From a checkpoint of a small mixture-of-experts model trained on Wikipedia.
Size: width 128, vocabulary 2048.
Below are experts of layer 6 (counted from 0) of a mixture-of-experts language model. Rows are named router (the router's row for the expert), down (a neuron's output weights, with its number) and show model dimensions 0-127. Each number is 128 + 32 x the weight over its row's rms, rounded and kept within 0 to 255.
After each expert's rows: a language model's description of what the expert responds to; "raises" lists some tokens whose logits its average output raises strongly, later layers aside. This comes from a sample of Wikipedia text that the model never trained on.

# expert 6
router [108 135 165  84 182  66  92 114 135 206 162 136 113  93 116  99 147 116 127  67 116 180  66 153 101 139 126 130 179 144 179 123 129 112 180 115 155 133  97 125 149 147  99  79 142 114 134  43 157 173 119 139 178 106 156 145 124 101 148  88 147 137 146 107  54 144 108 191 103 110 162 141 151  92 153 154 108 162 120 197  95 117 186 122 104 184 165 158  94 129  98  96 125 128 156 135 108 121 145  87 147  84 105 155 149 161 105  81 152 115 146 148 132 100 160 148 115 107 112 102  89 149  64 149  91 138 168 177]
down0 [160 168 153  91 171 152 152  89 125 137 155 163  96 161 117 124 130 115  88 166 117 157  94 106  91 104 120 170 133 152 145 157  73  78 175 101 134 133 113 165 172 182 112  88 148 138 108 136 148 144 124 199  92  78  93 135 119 112  88  98 182 108 101 149 150  97  45 178 127 142 153 175  87 169 104 143 150 144 140  95 143 154 107 146 154 106 156 110  78 171 188 140  99 140 163 161 145  93  93 128 137  90 153 114 129  98 112 168 172 108  94 123 143 137 137 209  81 178 184 113 191 141  83 119 113 142 114  84]
down1 [184 121 111 172 128 161 128 152 177 154 106 180 117  62  97 123  94 114 104 213 100  88 143 134 198 147  89 156 148 103 121 189  99 105 123 164 151 113 173 178  89 135 151 136 157 110 117  82 153  73 148 116 153  92 104 108 165 151 110 117 141 143 182 102 141  92  77 186 154 152 134 149  95 139 106 186 136 140 145 141 115 132 121 145 124 128 124 137 133 171 114  95 117 141 138  85 100 139 157 108 137 169 140  72  98 111 149 186 173 109 131 103 186 139 139  44  85 180 129 160 148 177 105 178 107 140 163  91]
down2 [163 108  94 178 154 146 197 111 165 122 141 148 112 122 159 134  80 115 104 179 191 146 186 104 163 142 202 104 123 140 166 132 152 129 130 107 104 117 136 127 100 200  72  94  64 145 127 114 112 138 109 164 145 127 171 135 136 155 153 112 108 135 147 164 157 141 125 155 179 168 127 158 145  86 123 133 155  89 111  82 155 144 199 148 100 123 150  82 144 169 116 118 102 176 118 113 149 191 108 245 177 103 120  97 128 114 130 178  98 181 103 125 118 125 128 129 159 143 115 137 158  85 133 100 125 140 190  94]
down3 [ 85 138 138 195  71 127 125 127  98  62 133 177 178 138 135 118 158 161 100 126 162  92 131 127 135  84 158 116 145 190 123 123 124 117 123 129 132 129  46 173 142  92 102 144 147 135 124 128 157 146  69 123  88 123 142 143 157  92 111 102 156  77 145 170 116 156 133 167  82 144 155 144 201 190  53 119  95 103 166 117  86 127 123 134 109  62 162  81 104 164 120 120 115 135 116 165 170 111 112 150  92 200 118 132 114 161 159 187 103 115 159 148 154 166 145  96 101 127 159  89 147  93  90 105  54 125 149 107]
down4 [138 144  65 163 126 119 137  53 159 139  99 153 103  84 111 126 109 138 114 160 135  71 119 178  91 147  36 100 109 126 145 137 102  90 185 131 131 119  78 108 141 198 167 164 132 137  97 189 162 146 108 168 125  94 130 123 109 110 104 106 122 111 131  79 160 141 110 164 141 176 181 142 130 177 148  71 134 116 106  59 181  83 103 151  71  89 153  92 124 130 139 130 123 140 104 111  69  78  92  89 176  91  81  90 138 136 174 172 111 138 153 125 173 142  99 154 124 155 120 133 144 174 143 159 122 139 124  87]
down5 [ 93 176  95 150  92 148 139 117 145 109 139 140 187 210 149 121 110 128 107 134 105 119 113  96 139 123  89 103 155 151 110 186 110 120 118  75 158  47  92 152 129 117 185 106 117  69 190 170  94  99 124  94 183 118 146 142  72 125  91 160  88 133 189 148 164 109 110 119 138 123 186 144 119 164 149 155 142  66 108  92 181 111  57 112  91 146 187 163 103 144 142 141 108 126  84 137 141 113  94 129 108  70 137 134 104 108 103 131 117 122 139 142 124 101  94 109 154 172 136 127 162 119 137 150  50 112 144  52]
It responds to: Word pieces that continue a word after its first letters and are followed by suffixes, such as we-ig-hs, or-ig-inates, def-end-ers, arre-st-ed.
raises: "h", "la", "le", "in", "ee"

# expert 13
router [119  90 111  89 139 131 168  82 133 128 151 116 104  72 139 161 160 145 118 154 127 180 223 179  77 103 141 109 129 127 133 121 121 184 163  89 108 114  74  99 168 103 101 130 153 109 111 155 117 122  79 157 146 110  76 139  94 126 126 162 127  88 159  68 118 160 123  71 137 135 144  80 185 140 140 107 101 116 173 131 105  63 101 113 122 182 113 103 138 118 148 120  79 152  66 153 185 160 158  97 144  85 158 133 115 187 177  75 163 170 160 162  95  70 142  91 114 118  96 124 127 135 110 153 132 119 174  84]
down0 [143 123 109 116 111  63 127 215 139 146  92 123  94 107 125  43 136 100  99 111 143 145  85 145  95 134  15 148 125 173 107 118 120 182 149 132 132 121 165 173 146 122  93  74 123 112 199 134 155 173 120 142 122 155 181 127 125 131 142 140 117 111 169 143  64 120  87 150 100 152 154  50 112 112 131 173  78 121  78 136 103 158 143 156 184 134  92  97 118 173 153  94 137 157 156 168 127 115 183 137 157 111 126  92 111  68 102 151  87 123 106 137 104 133 152 153 143 129  57 115 111 113 103 130 132 139  93 128]
down1 [156 137 124 142 140 146 102 121 115  91 148 150 101 208 174 137 144 134 150 116  86 158 137 101 105 115 160  96 123 121 135 145 158 128  93 121 162  76 174 154  77 116  78 139  94 115 109  96 118  99 123 161 165 134 147  97 104 161 129 107 171  80 110 132 144 139 177 224 167  82 167 105 100 178 122  58 177 118 119 131 107 155 132 160 195 173 170  18 137 110 109  92  95 155 162 118 109 135 103 162  95 119 171 150 166 197 186 165  85 128 143 102 171 102 123 126 105 121 134 107 138 154 130 116 143 118 104 137]
down2 [127 120 134 112 146 136 143  76 138 134 210 100  98 118 131  87 156 121 107 112 161 120  94  90 145  79  67  73  94 119 126 148 135 122 128 136  39 167 106 134 119 145 133  83 152  62 110 129 148 129 245 163 110  67 121 172 105 120 136 109  95 154 103  92  87  68 186 130 151 118 153 138 114 114 103 153 112  91 132 137  94 140 148 113 225 146 125 131 141 127 116 155 125 127 119 136 117 196  71 151 145 149 149 128 122 140 143 123  94 134 147 143 135 140 132  89  73 191 171 179 173 111  76 109 130 130 135 113]
down3 [100  88 144 116 102 142 127  74 106  89 163 165  98 114 103 175 116 129  73 112  81 110 174 158 145 116 100  82 143 117 152 126 139 155 200 127 111 105 117 132 128 145 176  86 141  78 126 135 144 154 126 146  96 130 157 132 127 146 205 106 174 149 141 120 109 138 115 130 179 124 122 121 161  53  48 157  98 139 133  60 183 160 159 135 158 178 111 178 117 130 140 147 125 178 154 109 137 157 131 121 104  58 120 145 134 121 134  55 134 194 115 122 117 113 132  58  90 182 170 165 110 122 113 109 154 141  54 153]
down4 [140 152 160 144 121 109 141 168 111 104  81 194 105 104 184 113 127 124  79 118  50  96  55 114 104 144 219 109 100 144  85 148 108 125 116 150 178 108 154  78 102 130 164 108  87 137 112 102 109 114 185 160  82 112 172 123 181 148  59 100 126 120 138 120 142 156 162 145 111 163 138 228 113  83 134 175 142 145 135 107 134 158 181  97 106 104 134 106 128 112 140 141 116 151 102 131 142 122 122  69 112 147  42 142  79 112 128 176 127 199 135 125 150 119 112 164 131  92 107 124 159 131  99 152 142 138 145 108]
down5 [156 144 129  79 170 115 146 135  61 103 124 137  93 126 165 118 148 145 210 101 155 101 152  86 121 192 168 164 132 129  96  74 165 109 125 175 205 143  74 120  96 102 188 163 139  91  36 169  81 119 126  81 183 145 133 162 114 124  93 139 114 133 117  82 147 150 170 164 174  93 100 127  59 126 109 163 174 165 135 116 161 135 153  88 119 132 119 116 101 133  95 143 126 138  74 107 138 122 108 104 127 187 104 121 157 164  88 135 118  95  87 181 128 121 179 108 127 125 119 135 162 143 166 131 126 102  98 155]
It responds to: Pieces ending adjectives and stems such as -ic, -tic, leg (alleged, legislator), and words like National, public, United, political, music.
raises: "ally", "ity", "is", "ian"

# expert 1
router [138 160 121 149 118  82 169 106 153  89 129 143 120  97 165  74 154 156 164 154 191 171  78 104 167 103 102 134 116 123 111 188  80 135 153 129 177 126 157  72 168 131 142 134 131 125 164 101 177 123 182 127  85 101 140 112 176  61 156  82  96  98 117 125 165 159 118  80 163 118  60 110 167 116 133  87  64  87 154 160 146 114 164 158 170 154 175  91  91 160 140  90 121  92 125 183 118  92 145 173  97 134 118 163 130 101 153  78 188 126 135  80 128 188 133 146 137 105 129 107 124 145 173 152 143 175 118 134]
down0 [ 90 107 151 157 155 119  79 196  68 129 130 122  96 144 148 139 171 138 161 167 175 136 109 153 162 157 115 149  91 221 138  75 160 135 180 151 143 137 135 144 128 140 181 121  64 192 118 163 114 113 116 144  96 106 151 171 141 175 150 148 163 147 130 178 105 132 161 101 106  94 172  95  97 103  88 122 141 139 122 100 143  84 123  65 120 187 149  99 187  63 106 119 128 118 157  40 104 131 150 104 109 134 146 102 115 176 135 120  75  94 160 144 133  95 101 144 165 142 115 121 100 148 181 144 164  98 106 146]
down1 [178 135  84  76 135 162 183 120 134 127 128 164  68 133 107 105 132 208 105 120  94 127  76 148 110 118 100 153 174 192 101 106 113 132 142 125 150 155 135 161 142 112 110 144 163 126 163 151 171 110 170  91 139 158 148 216 132 151  94 117 133 145 146 126  96 116  94 106 139 146  99 111 144  90 159 160 126 133  83 139 133 151 110 190 159  97  79 156  77 115 120 121  66 102 220  99 104 107 147 147 151 155 111 118 128  97 141  82 118 101 129 177 118  99  91  26  84 112 106 124 144 129 140 132 159 203 145 144]
down2 [137 139 102 117 154  94 131 125 147 174  76 181 159 102 103 174 146 144 121 102 150 163 141 114 149  92 125  87 108 156  84 143 183 107 115 177 162 105 172 171  72  88 151 133  75  87  95 110 193 158 115 171 125 156 116  92  98 133  77 190 124 123 158 104 143  98 168 100  83 122 142 133 162 140 121 156 122 121 124 192  89 114 145 185 155 106 107 152 104 184 136  77  96 143 163 129 172  89 140 118 107 132  78  97 161 123 101 125 148 167  70 145  84 131 104  97 166 127 187 124  95  89 169 145  46 120 139 164]
down3 [140 143  94 137 106 154 147 142 179  90 186 136 189  91 122 177 124 129 101 180 114 134 114 123 164 134  99 133 117 105  99  94  59 110 149 115 105  94 117 143 142 111 148 136 155  89 135 106  43 124 164 169 102 183 106 190 122 155 120 110 185  80 112 163 129 147 116 194 116 128 119 117  75 118 178 129 104 171 109 166 190 132 164 240  91 120 101  70 112 125 116 125 107 129 160 121 160 150 145 136 145 142 129 170 140 156 129 114 107 143 163 146 134 141 106  63  87 108 119  98 170 196  96 158 132 109 108  91]
down4 [201 113 113 102 120 162  82  77 102 142 195 137  95 193 119 167 176 147 139 159 112 130  78 131 164 135 171 106  93 159 122 143 134 127 183 114 175 139 150 122  77 136 121  68 174  55 134 150 104 149 115 132  82  96 176 104 108 116  80 176 109 149  58 149 108  95 129  78 122 176 113 159 143 126 149 101 112 149 172 116 143 115 128 108 163 105 124  57 123  98 146 128 135 126 100 139 137 127  79 109 135 113 120 102 165  80  98 117 182 132 152 213  75 118  99  99 155 192 116  97 115 111  90 145 126  96 149 131]
down5 [141 116 117  69 142 141 128 132 109 111  95 177 171  91 134 151 128 100 115 141 152 136 135 110  97 170 176  99 142 137 172  86  57 137  93 125 159 127 124 118 120 140 174  77 102 140 149 105 140 123 132 192 111 126 106  72 151 131  84  86 106  92 169  75 121 161 160 113 171 162 175  92  98 139 107 199 115 107  99 166 165 156 187 119 167 147  65 142 133 154 130  73 129 159 102 211 125 123  89 138 135 122 180  92 170 108 158 204 185 142 125 151 157 118 139 148 152 133  91  90 162 161 142 128 107 183 150 166]
It responds to: Short consonant-plus-vowel pieces inside longer Latin-derived words, often after a prefix, such as dis-cu-ssed, cer-ti-orari, predis-po-sing.
raises: "s", "se", "que"

# expert 28
router [186  97  99 185 105 165 164 116 151 115 161 127 136 101 173 103 147 112 104  96 140 126 113 128 154 139  78 128 115 100 135 106 146 157 183  95  94  84  92 100 146  96 122 169 124 147 119 177 116 176 125 168 124 179 149 122 136  96  80 167 153 106 116  84  72 154 154 166 110  77  95 101 178 131 180  81 172 122  96  90 131  95  76 185 174 124 133 132 140 112 119 163 161  99 138 159  70 142  86 104 159 157 118 131 103 112 151 169 145 202 152  48 132 164  82 129 132 126  84 110 101 185  82 133 110 156 175 136]
down0 [160 115 170 118 150 119  98 135 140 107 126 195 117 181 157 169 115  85  95 124 158 133 152 124 181  80  92  55 136 121 158 163 139 173 163 102 155 121 144 114 126 138  66 127  84 168 112 162  94 151 174 129 136 127 111 150 108 124 105 172 139 151  58 167 101 142 148 150 175 161 172 194 188 114 192 129 134 161 122  80 135 120 185 146  97 139 139 156 211 128 124  51 137 141 108 135  96 126 133  53 139 149 118 150 116  95 119 155 131 141 131  83 148  97  79  72 104 133 136 165  87 114 126 112 138 154 175 151]
down1 [ 92 123  93 122 161 143 136 169 163 144 102 133 176 128 107 112 152 138 103 121  94 132  89 140 152 122 100 112 149 122 118 152 131 149 140 139 153 102  86  93 140  97 127 118 158 138 157  96  57 151 148 196 123 138 104 183 168  94 161  88 152 131  86 199 176  78 172 155 115 101 102 102 148 125 142 129 119 127 145 155 136 188 122  19 141 115 112  86 173  87 184  95  96 170 162 178 110  93 136 162 140 137 125 126  44 161 137 116 119 102  86 100 146 136 125 100 140 108 170 169 129 144 100  76  66 202 152 129]
down2 [147 151  65 142 153 135 117  84  82 116 112 159 129  88 172 120 156 116  76 118 137 104 119 157 156 163 123 162 113 170 104 136 161  65  89 145 154 144 152 161 157 131 123 138 170 154 129  82 107 136 159 120 149 119  79 107 171 122 143 165 121 112 133  88 103 104  42 107 122 160 125 122 150 128 126 144 175 155 106 119 142 188 104 114 150 137 118 199 110 116  75  80 155 133 148 157 109 159 115  89 115 149  92  86 175 101 123 141 122 153 109 140 135 159 183 159  24 109 111  68 187 143  81  69 159 204 134 122]
down3 [ 79 118 173  91  91  76 134 124 128 127 123 149 165 107  98 176 124 151 134 167 168 136 207 173  93 174 146 150 129 163 126  93 116 157  66 138 109 102 104 135 158 159 111 143 152 145 179 120 139 167 145 108 126 136  84  86 146 103 129 149 108 127 154  74 155 124  98  79 179 108 121  98  72 120 120 172 125 109 154  96  92  60 139 159 103 162 192 168  52 113 107 127  67  60  94 139 164 147 160 113  89 111 119 155 104 180 124 120 189 103 112  86 127 110 112  86 123 148  86 114  98 171 106 127 130 180 101 114]
down4 [ 97 173  75 127 131 113 152  98 130 108 107  75 131 125  86 121 149 170  80 101  99 100 124 109 137 155 143 167 134  96  79 121 130 142 150 215 161 160  95 159 110 103 135 125  74 175  70 213 153 158  96 105  69 155 155 111  94  98 115 143 216 119 118 140 123 130 117 129 125 123 126 115 139 163  78 134 110 144 121 106 125 124  93 120 141  58 143  94  96  94 106 138 133 161 117  89  79 103 125 174 138 163 149 107 166 101 110 174 182 130 166 164 188 144  76 136  45 134 113  82 127 127 106  87  97  96 137 148]
down5 [156 152  77 120 186 154 102 114 169 151 158 114 122 123 156 134 167 106 129 105 138  98 146 142 140  81 116 134  98 140 136 122 163  97 155 134  98 134 124 130 134 122  78 133 185 129 129 191 154 150 196  89 133 165 122  74 160  62  99  92 195 122 110 142 140 135 122 169 139 136 154 136 143 196 130 149 121 115 114 123 120 143 169 101 116  68 148 116 147 145 130 182 166  96  94 123  90  88 105 147 175 156  91 102 204 167 143 103 144 151 100 141  18 166  76 130 175 142 136 183 105 142 125  81 139  88 193 127]
It responds to: Single consonant pieces ending a word stem just before a suffix, such as s in compulsive, m in Communist, b in fumble.
raises: "ion", "ing", "able", "age"

# expert 63
router [129 143 122  72 109 103 128 178 149 113  63  59 169 122 136  99 130 182 126 177 109 151  60 106 197 143 185 103 182  93 155 166 107 124 139 146 104 160 155  82 121 141  91 135  91  91 122 123 126 117 117 117 117 172  85 122 145 105 197 116 111 150 150 150  79 116 138 123 100 149 160 126  83 128 129 112  83 174 127 111 115  87 109 141 117 213 173 119 137 168  90 142 109 120 131 179 110 150  71 163 114 162 118 126 128 150  69 155 110  83 161 108 103 107 129 125 114  75 208  79 105  82 143 159 130 128 159 163]
down0 [102 113 113 198 118 129 211 142  77 138 156 139 173 125  87  64 129 120 119 112  84 104 134 150 125 165 119 163 148 176 143 132 169 131 123 162  83  81  97 172 133 159 198  74 112 140 124 153 108 161 158 127 122 109 179 122 141 141 110 168  79 130 132 182 126  80  64 140 185 123 105 155 109 158 117 102 141 111 159 146 139  85 169  61 100 154  90 131 173 107 108 142 134 117 134 100 120 157 155 144 119  88 125 109  91  95 131 132  66  89  87 170  83 159 109 175 187  66  96 148 140 173 114  90 134 119 134  95]
down1 [140 117 121 105 112  49 171 140 139 122 125 171 163  99 125  83 148 116 152 171 154 132 114 221  80  70 120 159 174 153 120 176 173 109  86 106 136 110  70 127 152 138 165 141 203  79  98 194 100  97 121 114 117  80 128 117 118  66 114  99  83  81 103 136 156 127 157 159 139 132 192 127 128 115  62  67 136 174 135 187 115 134 102 152 125  93 144 165 124 166 108 157 167 122 120 149 158 138  93 153 115 142 146 111  80  95 147 126  81 126 149 100 108  97 164 135  92 112 124 106 101 151 112 158  88 174  93 125]
down2 [150 120 123 118 126 104  87 170 203 122  92 126 130 104 164  96 194 136 166 111 135 147 146 151 198  90 158  91  79 124 122 183 126 113  71 140 137 170 127  79 162 123 130 110  88 119 106 128 116  95 159  93 182 159 159 105 161  86  89 106  53 205 180 119 147 114 128 114 135 198 137  81  61 110 135 162 123 158 118 128 176 110 138 159 158 136 165 124  84 112 157 133 141  87 105 143 109  96 117 123 146  57  92 138  83 162 126 152  95 118 138  91 170 103  81 131 103 103 129  62 123 115 134 146 137 168 118 168]
down3 [130 179 142 148 111 105 151 157 175  87  94 128 145 138  65 156 151 145 143  94  92 153 177 170 113 141  49 114 128 141 149 119  67 124 129 115  89 127 153 104 113 126 134 164 156 145 134 109 137 150 115 164 170 184 174  53 128 121 203 137 110 101 114 103 166 121 104  92  82 143 119 154 138 128  84 115 156 126 121 131 147 105  70 185 140 137 154 103 145 121 113 131 163  86 104  76 148 136  70 179 120  90 178 115  94 148 145 112 193 150 142 132 117 188 132 117 132  38 115  77 116 172 128 164 113 134  49 114]
down4 [162 164 161 111  48 150 177 128 175 190 154 130  98 108 129 104  85 156 108  98 132 118 101 122 154 142 138 143  61 145 116  85 142 164 120 146 140 101 143 127 217  62 133  79 132 109 175  74  67 173  99 132  57 151 135 152 130 118 156  96 112 115 150 128 165 149 190 111  30 112 159 187 107 104 171 125 121 136 129 125 150 144 131  88 125 133  78 129 118 113 124 131 149 140  83 153 124 104  86 112 160 154 135 147 158  99 106  77 125 162 174 132 119 117 144 165 139 162  71 133  66 122 147 130 109 167 104 130]
down5 [ 46 102 142 156 148  95 114 130 109  94 107 220 147 130 148  98  79 121 131 156 111 159 109  80 160 174 123  81 112  94 149 167 114 136 119 130  84 178 149 118 125 150 146 172 111 152  89 111 139 177 109 157 153 119 156 117  35 140 156 125  81 138 105 125 158 118 126 156 151 118 115  88 126 104 134 148 115 100 168 164 134  81 121 204 167 103 145 129  94 123 183 131 127  87 143 133 177 126 158 122 170  88 162 146 116 172 155 101 130  63 173 150 162 173 105 132 200 141 125 153 181 164 109 147 128  84 170  83]
It responds to: Accented vowels and capital syllables in Spanish, French or Italian names and words, e.g. Córdoba, Rodríguez, Marco, retraité; also Ju, Vi, Ro name starts.
raises: "ri", "ce", "r"

# expert 5
router [133 151 108 113 114  93 101 128 135 102 129 111 134 139  92  92 143 168 149 131 146 103 156 132 118 119  99 159 194 133 127 166 110  72 127 120  65 149 155 136 145  86 136 110  94 141 149 141  69 198 153 176 176 125 133 147 177  61 149 121 185 115  76 191  97 121 150 197 154 102 152 185 207 146 149  74 114 130 133 157 142 184 186  74 128 130 146 139 150 140 114 108 165 148 171 111 114 153 100 139 149 117 113 179 172 164  93 166 188 109 129 122 142 156 181 168  99 144  98 160  99 108  96 146 107 125 128 187]
down0 [132 134  69 137 109 168  93 153 160 178 138  52 144 121 140 124 158 106 168 123 113  87  95 131 136 147 161  66 165 136 122 142 110 114 164  98  99 177 165 112 136 119 157 201 208  61 115 116 193 120 165 112  69 136 119 111 185 103 129 128 128 171 155 166 129 125 101  93 114 107 136  89 116 134 100 154  98 135 117 103 163 211 115 108 134  99 138 109 131 115 144 168 195 118 125 111 114 114 158  67 136 163 173  98  52 108 127 115 165 101  95 137 183  63 120 101 133 138  82 133  89 115 126 108  88 105 122 132]
down1 [ 67  58 164 163 127  95 147 108 161 118  90 129 126 115  79 118  44 119  95 126 119 199  79 149 121 177 153 112 130 150 199 173 127 119 128 127 147 130  92 102 116  96 165  66 193  37 105 117 152  86 143 129  68 139 133 158 181 116 132 153  77 148  82 172 172 125 111 135 116 133 146 112 117 131  88 118 131  76 178  99 149 117 134 117  90 140 145 152 120 111 102 175 155 174 181 160 134 143 140 122 158 145 150 119 140 128 116 116 107  97 101  88 106 101 150 117 139 140 118  61 149 106 118 162 135  55  97 141]
down2 [162 143 133 132 156 136 118 165 165 163 139 121 113 134 133 102 124  67 109 133  70 141 174 131  76 164 125 138 191 128 103 104 169 164 126 132  82 147  94 178 120 151 122 183  90  89 103 148 115 151 177 148 144  84 114 108 107 141 122  95 140 150 141 140 160 144 126 112 174 134 164 129 118 140 122 126 113 121 116  93 229 141  94  76 193 192 174 184  66 139  92  90  91 170 153  83 109 131 139 127 129 163 112 140   2  88 130 148 125  91 128 158 140 101 147 127  87 136 175 113 128  83 133 112 135 161 116 137]
down3 [116  85 152  89 120 109 172 105 165 168 124 119 118 135 154 139 113 111 126 163  69 101 118 112 123 148  89 131 112  85 157 147 126  84 100 185 151 125 138  76  83 131  98 129  92  99 136 120 154 183 131 123 130 140 180 113 126 143 205 116 108 133 166 105 142 147  51 168 142 106 112 152 103 148 113 127 113 117 100  77 118 172 129 150 146 136 169 143 100 149 172 158 123 244 150 114 134  84 105 105 130 189 101 107 160 143 120 108 158 137  72 102 124 106  81 198 130 153 149 122 104 181 180 163 132 160  33 140]
down4 [174 189 125 174 169 126 144 112 166 100 109 152 157 140 104 178 199  80 136 151 131 170 119 135 125 152 147 113 106 137 125  86 109 125 127 165  93 145  70 177 123 122 174 147  94 107  93  99 111 200 131  65 109 113 132 171 135 140 103 136 148 105  99 165 131 119 105 149 152 145  98 128 102 124 132 145 153 122 170 107 117 159 112  94 119 138 108 153 174  83  83 128 122 136 152 162 165 133 174 170 134 134  86 215 136 162 183 131 139 150 167 155 164 191 158 109 140  50 153 130 133  36 167 166 127 110 182 103]
down5 [118 119 116 129 163 123 102 120  96  95 150 138 145 114 154 127 159  73 132 142 197 150  95 106 117 108 157 111 178 122 170 104 162 137  88 152 147 130 118  97 123  93 151 131 139 126  83  97 138 116 130 135 143 154 151 165 161 131 130  85  93 100  38 161 135  88 107 183  81 140 115  87  90  92 129 168 144 154  97 110 150 186 142  98 175 135 164 107 123 129 168 154 160 159 133  82 180  96 141 140  49 145  65 149 127  86 132  88 118 101 168 128  51 104  64 128  99 172  99 181 186  91 145 112 177  77 149 113]
It responds to: Single letters or short pieces inside proper names, often the second piece after a capitalized start, such as U-y-tvanck, Bri-st-ol, Ro-s-ecrans.
raises: "in", "ic", "son"

# expert 59
router [121 175 181  97  91 143 100 168 155  75  86 118 150 163 142  93  82 131 135 118 142 185 157  90 161 145 114 154 132 177  62 117 111 159  85 136 123 146 125 164 149 171 179 104  91 154  99  80 133 160 111 129 186  82 180  86 176  73  77 100 122  93 125 151 140 156 132 118  91 142 111 134  93 155 141 132 125 145 161  87 168 167  73 159 156  90 116 137 107  85  98  98 117  90 124 112 168 145 142 109 128 144 116 156 138 153  68  81 174 121 122 118 143 116 122 154 149 129 158 137  84 115 119 190 150 158  60  42]
down0 [162 138 156 120  52 144  95  98 188 117 139 100 131 202 217 120 129  98 122  93 175 124 164 105 105  88 156 151 128 127 142 149 148 105 108 139  90 163 123 134 133 147 123 122  77  88 116  94 124 134 103 184 113  99 153  99 121  84 124 159  97 107  92 173 144 124 103 117  71 167 162 109  78 125 148 104 142 154 109  69 167 185  99 140 115  85 173 143 164  82 109 144 163 156 167 135 158 117 109 162 103 128  69 123 124  59  86 145 132 132 103 165 131 147 116 155 151 180  80 163  84  85  88 165 151  82  87 103]
down1 [154 117 159  98 133 158 127  20 163 176 142 186  90 146 158 145 122 175 102 116 129  99 117 184 117 154  81 111 117 133 123 169 114 206 206  80 159 108 143 205  81 130 121 125 196  94  82 130 153 159 142 132 139 141 117 141 102 134 105 133 123 101 191 122 173 141 100 122 124 134 183 114 140 125 149 124  98 114 150 177  79 136 138 150 189 167 142 151 110 136 120 118 163 124  98 144 112 107 150 111 133  96  97 170 136 113 105  97 100 134 119 161 105 151 129  90  57 104 128 137 137 109 141  40  89 122  86 164]
down2 [150 116 152 112 141 118 145 165 165 194  95 157  82  96 121 134 128 129 100 108  78 111 127 160  93 158 126 143 129  95 157 144 119 175 115 139 113  86 141 166 122 117 121 157 168 102 147 136 149 172 112 164 113 159 143 126 118 102 138 118 104 156 149  83 135 114 149 123  97 178 119 133 188 132  90 146 142 113 121 124 127  85 137 173 200 220 139 135  40 168 115 143 113 158 120 109 138 134 114 121 152 197 117 191 182  83 124 110  93 134 113  85  99 119 118  85 125 115 188 110 157  86 132  15  76 108  80  84]
down3 [161 127 160  65 102 154 127 108 173 157  98 175 109 133 126 127 121 167 101  74  20  76  99 165 136 152 134 117 124 143 102 169 111 134 148 111 128 149 178  99 118 121 150 181 142 100 116 171 152 132 128  99 152 177 115 133 126 107 120  82 106  73 156  82 117 126 136 103 110 168 132 108 192 108  59 157 149 100  84 227  94 137 137  92 151 158 135 190 146 157 120 100 141 129 136 154 150 114 122 118 148 114 130 191 161 146  80 118  89 109  90  84  80 147 156  89  77 126 128 132 103 166 125  79 110 135 111  80]
down4 [109 146 164 112 159 142 150 106 135 136 147 164  84 118 113 138 105 139 121 110 150 164 158 163  88 157 139 148 167 159 121 142 152 143 156 139 138 119 140 162  99  69 125 149 133 117 126 129 134 192  90  68  94 133 139 127 172 139  41 107 191 120 119  36  90 155  99 145 117  68  52  77  84 205 106 150 195 130  75 125 128  94 103 178 179 137 157 161  81 150  94  96  56 125 147 103 109 150 159 107 148 174 124 118 135 114 140 152 108 133 175 143  93 144 124 114 153 121 145  84 123 105 131 156  79 145  96  99]
down5 [134  93 109 172 176  57 120 154  81 110 154 108 186  99 147  99 144  59 146 128 154  98 119 129 113 135 149 116 158  70 164 136 158 115  95 118 131 183 135  95 128 160  43 133 107 149  96  90  85 108 155 155 156 138 186 128  42 160 151 173 145 125 183 161 142  65 147  98 150 142 166 150 148 129 135 175  80 118 139 141 119 123 187  98  98 132  82 141 139 113 140 164 161 151 177 110 161  80 132 180 104  91 113 133 116 103 120 144  79 132 102  81 126 116 118 117 109 154 134 144 128  97 168  44 135  90 110 153]
It responds to: Newlines ending table rows or list items, plus section-heading equals signs and quotation marks.
raises: "With", "view", "On"